config = dict(
    d_expert=32,
    d_shared_expert=64,
    activation='reglu',
    lr_router=0.00058,
    norm='rmsnorm',
    beta2=0.95,
)
Below are experts of layer 4 (counted from 0) of a mixture-of-experts language model. Rows are named router (the router's row for the expert), gate (a neuron's input weights, with its number), up (a neuron's input weights, with its number), down (a neuron's output weights, with its number) and show model dimensions 0-191. Each number is 128 + 24 x the weight over its row's rms, rounded and kept within 0 to 255. Numbers have three digits each.
After each expert's rows: "gets" lists some tokens that make up at least twice as much of what it gets as of all text. This comes from a sample of Wikipedia text that the model never trained on. Tokens count by the router's weight.

# expert 74
router:104181092171123123095171122147117104168120132082096107104095142139120091127144134101136094119137161097124122091112162113198105118138114162123101106114122118083144114133132135077167123150145139115155129145138169104130160138162099119127126138133108111118126136134130177146180123097146129093107184109135132109086107107108130167133129158151109057144124142153112133091125100132134108102122144140147100146125146136122108129122145120107135079094140163146090147142171127162130097148100133062133113120146129112133133147175124164121162102130144128131151140086155109125143127117118122116
gate0:130125110099139120117149083103110136146179152113110108076097170113124114142127116135112113127118117104106134132144137113111148100117116120111119125127120120142146076128119142095119107117138099076165140139142148128119110134144124137138152152164136142094131081063121164143104142105104137120142118124102126138097086112110122141193105101105142131148147125112168131110108143141112148084138124143131148153144182084079152195152111133101164149160118174171131153133142153096102117123146126136128154113134108145130123167114125118147164113171169143168165195120137104111143125120106084104
up0:113129121139136082154134134139137132116113143119130116137150136122140121107122153151151100170078133121117110119159142139136104106102141159126127124144142112165128125129143144110139111107140136108106083103134155120163096102158151161125145116130107117094103047114126119107155119140163167116147129151098123146123150097094136119157124137096122091131182142150193163134101087130116139070122118151181096131137154142129139123087131159144148144159159179141128120172141149086126135128131109128122148107141157138130103206176141131148133097135143147187131145066116105133132142090107126109
down0:115098122106112133116110132122121124144077176137170138113057154126138132155119069130088155150121094100128131121128125119132124155106099160100107107135111110160105132113138091169140184130124140100156097143144157120128140125109105115098094107146145130147135155158167133132152148127145164098117106136130103168127149140124108064127125115117132113085119123121127164149165143081139120148120102138097141105178125081103112104168139113158130084089134125115112121090105146139133136116110136093110119171139181167125084108135132104158135161131088136146128163127137121126081157138128166144
gets: "ed", "er", "0", "ro", "en", "o"

# expert 69
router:093195124161112085100157111144147101135108131105099133132098140152105095087113153094130140146161113126128134109126153128151128148122116150139104169119090129081119093144097123093118118127151128128172106174126108114128160127135116137110086133147104127137108146155115116098178157111118103113106144084128152120098107147132130182092173117166122097103135127125109102121112141135138113069114152141129137124116146143124114143111149177131125120121162083143104150109176121132107085134131106081113123103179138114117131138206147142113131106169104169138114134123132107110104136150153109167
gate0:126137180122115143118122141148112145130146139135108081120123208127062116133150101129153135132136074116094159125116133144157140195131129138141153125137118113109133110140131077129176128092136134095129148118132138129097153155146140133079168162169150198105142072115108147146133172150114154113096128118145140156154080151138140121138118129155132119152146127107094103102146121114147108146151156131123122112162112100126115146157095115131147134079131121155105137142149099154117122145096147121109166120166125140164083127108127152155160154162133108137131139131174127130120149101118097168
up0:134167147143132126129091185110160103146093155168086109129133138135099139162098095123152154133123127194132128136114097121150106138110176119144112106113075116173117154121109146154125141116151096103102142110098156155124108126108158145150099141106107175115129082129076124124141144121161162086115133123160123122139080144140141150120146134135098158178148085146124123118118087118166114140131113144162134097154173125158144144144110153144164172115183139139118128171140129082132120113180098133131140133113112124160148151159148133139175131139126140131107092113112111128149121123105160140
down0:166108172101117133139128120127122132108092129125103120138055149122114112099122154171125115102153098124186146140150095124138130110124109125140126135104131125127123089081109113096157134155132079145110151110162155137073069109150141147109178108099154151135095131116131136109124149129130154108114123094114113123134134145078136123094133120129120112112166147128158114167152162128135130192102116151115115086135169165187108090122095104108129145112115107109116108125096136092098164152153130099162152123091121098111104117094108115126101130117122177119116125127137161140092131129111155091
gets: " ", " |", "|", "\n", " /", "\n\n"

# expert 44
router:040181101172128140079171071128119131122149149091109137119150129140105093151124120114147141138132116116101119104138105148138104107112170165103105166145099132070121122094127137061106083117112127141190116148100158083121153109114161121119128151125147136131128135110124138150168142109145138122146116102098136107097121124115142143125156129137094098106125120143127118114153147149123131117140124158143090124127132139135115127114126141095120103066152121123125180137162128160103085146141124049131131125121135115148140136156131151146128089135144176131137104091111117114092117126131103137
gate0:101126150174154116068142097093110107163118160117126103115106145149104137132128129124142156099132112129141154111123108114161138148105176171137122122141078127117116123100116128109150126118173141136115172120111169105102135137143168095115172132120149113090121104119094129124121138115108111112142132132087111091141126131147189116152165143111119111108131117126131123029137139113144153112113142149145152122164133088093134114116109132111148146113141174113120138139174122149116149130100127097114154127189129130134152197159142078183132109136159123163133108124141108133110112105139095147
up0:156136105152123120136132148144137120097129150135125128145181129126143124097096128126194165163131134126151170133103153153156131078128138134166116127135105114170153111118129120125125112121130145083111151127146153121153098104151165187133104119098146102099135063134121112111153139125113154141135075120135174106139117136114112147181147135137163130105165093129120138119128094093110158124080089126140158121168139137123206103134129152180140118116125145112105127122146117083080117136084110098129168114102141144099077156156107151102104128142133142143160122116111095127127116107125110107
down0:123096103119131114117104110139122125156099094136161134139114080115140115179106133111087101119153100136118128097115104105140114133126085107139119144134084162133133134150151128123161206168160111168120146114180135099142122124148117126108139130113123127112141166097134116136172111164154134169109118131085124138128141133107135137084130085131130112132143103131077096134176149137130127114140140128157143122101119108142066072135160104145158110094151096111151127143113126143137153134118164118075106122161134168104125112150096129150107150128181152111149163156152141083101127156126144080
gets: "s", "ing", "ers", "in", "es", "et"

# expert 22
router:091184093169125102137170105155148121160107119091114117106086150153118103104122112088138107132171141121134148093155136140155124133125156153110109160085124119096104089127114153094098110108129143120172146176133132097162175100113119097156123136158117151130159120119128117091189135117115137117111154117119118100097134141112153183130158129169148102136098099132172112122107162124176150105131173131129127154125143097122150141103135131123128102107127125103116150138198134134116100085120134100118105128156137110126117131189130123127148117128135170158146135082140099155137103158123119133
gate0:129154157134125136151139096135118138177125132134058104129065144147098103096124129097127126105105139154133149083161137152114150152122128148114145128112100156117151104093111117099135153105116119113131138121129090145129147125127147158133171119156097171112176165109113182154099183117128112138130106134118143150122104129137133106145152107089150108127174122127135122067106164175135169135135107116094151134130113071065124122157122124135163120139119144121149142150148138138118119118109119121083138139131114162183123155141114109130160119099142139181119092145160129154121161093168106130
up0:112134119152120106173121124147130154143121155118115105146098171154121129108107145116143156162117147102134129139146152126125154094132164157123129124128085135127122149124097092145144161110171145053132126122105122117187118125127163161107119109135117138086150100129117125142140139110125123094122121118162097181152115166099130128115111128115169118129183102137122149100078086169147121132152093114165118125134115077129186127102172135179142163167125118150080146165126117118145105123116130123089117141118146150153151165145139163128145127187131111163166132121145125139117150087156137108
down0:141107134076123120163116094142124137143109122126152119110131151138139153159114118123130134155142130111102141111139103163161131171093116150113090138129064116131108117131101060177132087123120062112132108107129109086137186086075117112098151099113142149121147168102119151157104129084135161119147132130134104115111153155103136127108128123120153112097153137095099147148142187137106095139117157133120096137143183093126145127117133135137098116079117125155123087116114125135134133121133165157162109168150143124134124124108135148138166174151178151108113163126134129102087128144148126142
gets: " ", "ak", " was", " were", " had", " K"

# expert 79
router:097189116169122133080161107150162134133080133116087131125138117146132099129164118102152153141178123137106150135119151123102115148136156137159112166127105115082129103145106134074122142089130114114156113181104106120118168110122123102089125122135160129137128141112147117130169140152120161099123106107098106105098147123104141121135125144127088079141145154165131141102126123098161135088140144151122163135117139100128139148146098129091148151073100144144132180146146101114097121137153075070142120153136108139121149146179154134166113141134147121178167156099122126131129145146155110135
gate0:125148153147135141102107100139126164109143147121117125148151155092109117136177117163126139119113117098094116128148139140148133134143165177096143139111106101116159106162138154094143106086175095121102144156072097101105131159119144108080124087170151083108150133100101132117125154123121127151131119085151135152129101099126157130119160163110119133130128116079132160090100141144090129127164137120118177152116158069113133152182128110079088134148129099144133107109130149108126152104130106121108151155125131148151148097121126148119145147182158164156147152130129157112091157112142131095
up0:130153125125126092105132134118129152082109167158143131180159098103158137114142123143156143141110098128137127178132135092091127114117147205101155128132118090113163125101096108127129095091141120135103145128064124124122085098128142119122086113133085131119097100129167091135147119159168078096125099096143152158151103102105122154130144164100141121152169130080169110154125107117139124118119126144131132157160162116137163151165142122173122158140123133134123147101130152111114121121101107135154130116094151160130150156159117150115097149159174146144147143099123142104132170128125107088
down0:158087102087106180143144102167124117124095122086132128108118163076114121149097141123128134169105112120081167125143147115088122107123115151129115128143153074098139136111090118150141140127124108098150106160155165108135102108104135147132144116163154178116122134133148097143134089143118111096110106072143130134074113108076149154145134144107119123101144146119136084129093113156130133125132128066140081099158168141148132125117114132109112114107099108094101094126130148137174131094119146129096109165153115147105091122150128142143132154082116133124113158145150136142095150140104079140
gets: "-", "4", " by", ")", ":", " •"

# expert 76
router:085170097182099126081154099143157131137140151126107153149144147149113112125132127071139164139089160139124144108131145110134142112089127129141123192154153086089103134128103144084105092116115123143176158207110132105132158124129124155124105150109137129138167125115145145101166123114101112089132157105103091086100153147132156177115131131145116135150135152123145124104081138106091126124134132107144143127113116091117107128135113129087122111123135115130117200132164113152097121138149113079147108161118119181128131119148136154133124136117176115132151149128144149118095143147126149122
gate0:139126118133162139095111115104086122110147170146135130121100119136113151156108106129119130117125107111149156129106126100170146168150132120141137168169155091120140098107145115099165110120109081092163188143118122150132126124145186132102098122148150136121111134101131160105127132105085162183128137128101124112096124112194143138096120180162173130151144119079122100129097111145111142142113115101094137163154134063096162110150112128107131115132126160129119127138143145135124127169133122119149117084109103158152131184122123137126169098161184117171108139127142138133139111147128096127
up0:161138114132142087127115127159132109117109152159105148122192091128115164138112136131155156149111145156153108151148113108153139095138170170135084134143095119104094120112092128129138158150122126098087117089103137092119108105112127179132083142100098150060074093100088135091132122104185135163111139114162132104149141103086162148109151112118160133137126098124114149082118104105119145138157120135167119135137145099093134132142139122148119123128137133165113166140162128073162129140182112120112099127101127150112100120136117149163104153124104133124156153119135101133119153109123150136
down0:126111128140116152120118135125102108146090133136112109106088152080051109120117118138115113141123082140118156143126095115158153157121103133115154149138119104157107133141109142126128194130084115155123163150133154075118166083092125121100160101118119135145088120136133119147134119134148133088094082141148122165097116053107131151132122120109114136135142136108114077132151133106129093139118137124108108106120139117130154095113141101167176143097115113105136123093061149123138101107094177134120114161146133146086110180127078114117119160101108134132164128168126124129130144131108139139
gets: " |", "or", "n", " \"", " |\n", "im"

# expert 25
router:085186129182124124096152100136148142119110132144091185113101136134112111136125100064128102133125129133138163090103171078098128139128106112157123155122113095128117112123135143051098125114119113116148130172121120104122152124148113111102097145158166162149113087105156158111167146118106109123101108096071086099093128149103151144125124125122114114140122163122103126110140149129147105107100142129121148141114151107105160164154081096095120126098116119132137191137128092130101084109127097124134109148147138147125162119148140148131143133149165157168166146130133124122128153148141145135
gate0:136131115139146127105104093126108138152127145132085122095147159134126113143125133141115145126124131118139115128114138087124130137123157144138215126126109132125157140139184109079119077136183074121133149123126134133084142117149119128078162139162147125123172140121114143124123168110079136133119102127162158161116122125147190125107138141140127145159122164089141098059123144122085178160134127100126167114110150094123139106149122107134177152169116132127113138144141143147106123144110130124158133143135109144176159120088132096143128081163140119156168125149160135157116132144154084125
up0:146134124135148106113089111141164131100123107140069157140186137125128141149086161105124152162106086146140088146115145115122108135137121149159118125112080128099143141109142120102139148144150128072095144126125109106126081154134119168107110097135102121127147129104130118093153144104139147096120122111183124122150133147125178085164123126136114121159126130109140145148122083144138144138123156116145123121120130089144166094170141123166173159118148168141129146143143083086095130142143080124146086103147126124149148118150109142150078132157141138122184111145137066088140142155133098101
down0:100110140117108182155137128116105142119088141113156120100125124115132100128114132161144113157086120126146136123119125079152116131115091144099106144112088157128178119164093103147076120124132148122128108132109109107144154122084128113116149096099181164153117151116170124136131139134119127094112129075134117112139104099108156081127115131123118123136152156077155152153109146134114102150174108128110118119147155126123163134134090120159141110134109086146182104108114178118054140108164146113132120135112178117072084122114119143148123156120095191118117122155131142134109152137109107126
gets: "st", " D", "est", "n", "ol", "d"

# expert 77
router:076170139175123112073155104136127107098108128086141165155144146113130105152119110093122129135139136135163099134137124090155151119120147136126110134096145110124178118154138159061133120097128124138134101200103097139122150112130145079148132171113157157125115150141127122119169186128126125134117160113110129096089143125159160165120141130145108089110113149110146134127114143149128142096130122138139098083169126100117117147158117106118124133094125140115127142111150146171125128098104093067091137167128135139145128115150124115122136124120201166097149143095142158158112119150125160115
gate0:138111095138184133118096111142123167135142108115109093092150142126105088123117103139133144083146142121129167130149154135135137139119179155097160100114113143130126088139141100136148092142167113124106182124159135125122137109147094086107159140152149167098112070098128154144168162150104128108142116132144167109124111117134125151169124164156123122163154104119131145152132117145134142182112100119091142159135147093104133185128069143125155141142119122131110131139131162101117114112105117164091129106148157143173106156067135134157132090142145135085134143120157182140117140115132111136
up0:124128134132087135125137080119144124112103182153121113136129083151127173129151156105156163181102119163172128139076157123081136105106130132161160134131089123126114121117102132103092139086131142088113090097098106149117112120131131164164108108103086111110154093151125084118096095106142148104146116126119145108121139099145141093144132118099128135132111123157120118130083101123135146109161128088139181123106145130127123062185171101159118126154133148141103139138120099106115143129154121098102143136136115133175137143137123117139116132113105111134150124117101060119112162114085114101
down0:108153108120150139117116133149104110138112123073129133126131124129093134183120137120169143134142144120076156100137093129139135124089108167108155097117116107155148094174107162152118163127178124145166137175123081083138176099125087139119172115090119149108148137137128109132141115190115109115119163123105116151090149080107134143105146162146129099151121138108138126142162140111129125140099157114113106104138154157138126167135119134122104103129082111117119101129112125141088108176109138159118113123088135128113114145136112086114149074078146177141121121121142174137128141165091126117
gets: "'s", "|", " the", " of", " The", "The"